python train.py --d_model=384 --norm_eps=1e-05 --rope_fraction=1.0 --tie_embeddings=false --final_lr_fraction=0.05
Below are experts of layer 5 (counted from 0) of a mixture-of-experts language model. Rows are named router (the router's row for the expert), gate (a neuron's input weights, with its number), up (a neuron's input weights, with its number) and show model dimensions 288-335. Each number is 500 + 25 x the weight over its row's rms, rounded and kept within 0 to 999. Numbers have three digits each.
After each expert's rows: "gets" lists some tokens that make up at least twice as much of what it gets as of all text. This comes from a sample of Wikipedia text that the model never trained on. Tokens count by the router's weight.

# expert 7
router:502457462539460500479470513500573503510479520477492498471454475527543563452502485548492518520515505508502465496488501470520509482534505453497490
gate0:468539449503562442512526490510544521502492464496513468504478478532556458473477521494513519512513545495525521509509498523492518490520507551472508
up0:492536499516519503448519488516564488470532554488505489477516494539502503509489463508542492503540497464476514528488480516480542488523535546528494
gets: " A", " a", " The", "A", " As", "'s"

# expert 10
router:491528557516501500511456516491531505507499490476530521481528549510517449501499484516481475489502507511544467514489478446484482538514505461559555
gate0:514503516496523500458513485510532563512499503467471511465503470489496492537491448525463466468506504485479496491489434517467497506515528475461537
up0:550485518508537473501480482498513505514503515492529533489510499507542495570478488505446489512550498450489483490477522535527477544486512530479548
gets: " |\n", "|", " ", "\n", ")\n", "8"

# expert 21
router:478513514442496490484524538517509536483485526493508494477516485550517470464513500484492526517511508492515552488477501455469523482492498538443498
gate0:521507524499511487477491478486483498514531486502495531522477478493494494465506501496519475503512485515528445490540522499540473489494487484576548
up0:486509504468455514545484531486492497517484486554507490488484513499471521487510491515480556519533458467509525482533492466440515518489466498490479
gets: ".", "202", ":", "201", "8", "200"

# expert 4
router:492533494441509547532540472482454449463483542530468455523530515519536467496498479504480500508493499496510490501529486527528500490489481485474534
gate0:487514520484480490537531476459494486487506515502516492510501455469459515523478517495455598494485487519507491508496510434479468521447492526539520
up0:528516496469547522488473512503495476510522480507521516475504508500474498488482539479516503481470574494492505472521495514478523533495473515449497
gets: " in", " at", " on", " the", " In", "In"

# expert 3
router:500507513532471500501454459526488471507500514508497498488508474472514521548476467501483541500496484491465508503500493543493484507515503528484476
gate0:487537473506545474491555511510517516539515482507453455509486487524478459466466497496475489551569511507479463458517499474495509537502493518496523
up0:457522488496511490462535501498485513535538497500485500483505497511472496478492516502496498506549535519455465501508525488499461504480475534454517
gets: " (", " \"", ".\n\n", "==", "===", "\n"

# expert 22
router:526513553456493464482484450463480485519491498516464502497495527528514551511475463512509499485506498525520489493476525530477468503530447449489509
gate0:503516548517540484464453510453534520544503466518476497497481522545519510469456526505452512500467495530505511517496455501489477493509520508514519
up0:525471469507443489528538470500478505434477485462504521499524460469518454512530504473488495512526482466467514533510521522551506540493491479464473
gets: ":", "-", "=", "\n", " Born", " information"

# expert 19
router:485490501476483459518518506518476472483497499521538560516512534476443513480484555534490475490473517491494492518528508532494474528515516472487472
gate0:491518505508510492449481501498461480480513481454483489511561476486483513484490512507475488513469470453468452497550548454490492506484547517511505
up0:483512583510528455489499534505451499492528515492529533458489486506536544509501525515517471510512498490502518511481553468515486525485542508487510
gets: " |", ";", " /", " —;", " –;", "};"

# expert 15
router:531468485487500501476550475474497498515494499510512538491527557512503474485524489476484529485512482542489547503453473474539553523490508492541483
gate0:489453516512478503490494504517474462504501590523499522495514519477484512538493506466503506484457495503508453530525519480484525522529511485551469
up0:482470498502488482474490469523476490511451501480535521480484514471502496501482439479495472497500536490568504526455512440513533505454488512506471
gets: " ", "–", "0", "6", "1", "5"

# expert 12
router:564517518539506476484487548451516449525517525533472490541524486513501507532479527498510497464517509544507517539451541554472461500500509570511516
gate0:534483509509473495505487540500477521494480491520496505495487513509469511499551496497475497504490521509528468500437499489491481545518495492509485
up0:492506525542492491483515500504486519495525541514473474514508492473517512456511495487497507478490511498477505464511512528473500500479479453532514
gets: " the", " his", " a", " other", " their", " two"

# expert 8
router:571476507557507525487481454513503523484519483492471540479501481523530518490535488473486533491507471516474484480504499437531541516452486500476521
gate0:503487544510517532496498488529516478539530435471535548518527498498444476496530535521490517502490521470475472512532501436511517504508481560534444
up0:497551507496504484487503534476477489521512483458479496489528480496468482486473506541455497512510539518502493447488457498496482509482544465507496
gets: "%", " ", " $", "000", " years", " population"

# expert 18
router:496526475515468509544527495508492525470482501491497446496514481463503528555486509486530476528472507506477480537529520551496534460450486508441488
gate0:445492544468502502507540525498509468514508520471482515428495488474483508534482505490467545537506516502488513501466502500496509536476456460490491
up0:551486503457473572469510491528548529456396557485488514508510473541519499507473499515526426513532475493469504459499461492457511502499496512494528
gets: " of", " for", " to", " with", " from", " by"

# expert 23
router:458511540490535531499479481516470507482524493508528555548486510512463502456504535497534467504491492475484488525525513527510493504529497521521506
gate0:473501513504483519553479517518466471501495462485562519479499512502503492486476454493498479536470497423504491501500495500530526462500494510500508
up0:521488468527536452501490547538493506530492511519435467454536453530488514531471538508507501485504522544511508493502512521482472511471511470527511
gets: ",", ";", "),", ")", " –", "\","

# expert 17
router:501513478484475477469484540505507462521490495521437540534486447529504473458457484496498475522491530491488468469487523476495492478490485515520508
gate0:532542476524543456528498536489517529496485471505471475498463528503511504476507504475509446501549555497503525477515478527453485495482497495444527
up0:503510516513479526511501531519510488510464505521469502510534519492488437492436491509502546512456470483497472448488472535533461498544518486567519
gets: " that", " which", " he", " it", " who", " It"

# expert 0
router:453513475480488502501539509524485538500481509508509513507520463502516474484548492493484503534501513478511521449522489500469532505484493550471496
gate0:480478463501536521503516521509508497514498495456470499537505519516473473546492487529533477515494465503495486474496508466500508519512484526478539
up0:461510552528470566501468483511531490492516501506470454488548477484528526511517528509488537488499494508449462502508455478570490522510496492491482
gets: " and", " or", "-", " &", ".\n", "\n"

# expert 20
router:451470479534497509485534517515482560517489500506502440541472455479490468506487505509525503508538458481505542467488489503504496505523526558485480
gate0:493503491489552482535508490516499533529542501506534488537514495485474505521557526474449503496510499510459542532488538507436505500489483568527497
up0:477490487484469537499512522513478485491469507496480505524522490519511486464503490482501463530493479515475544478505483473558515471517528503491545
gets: " was", " is", " were", " are", " be", " been"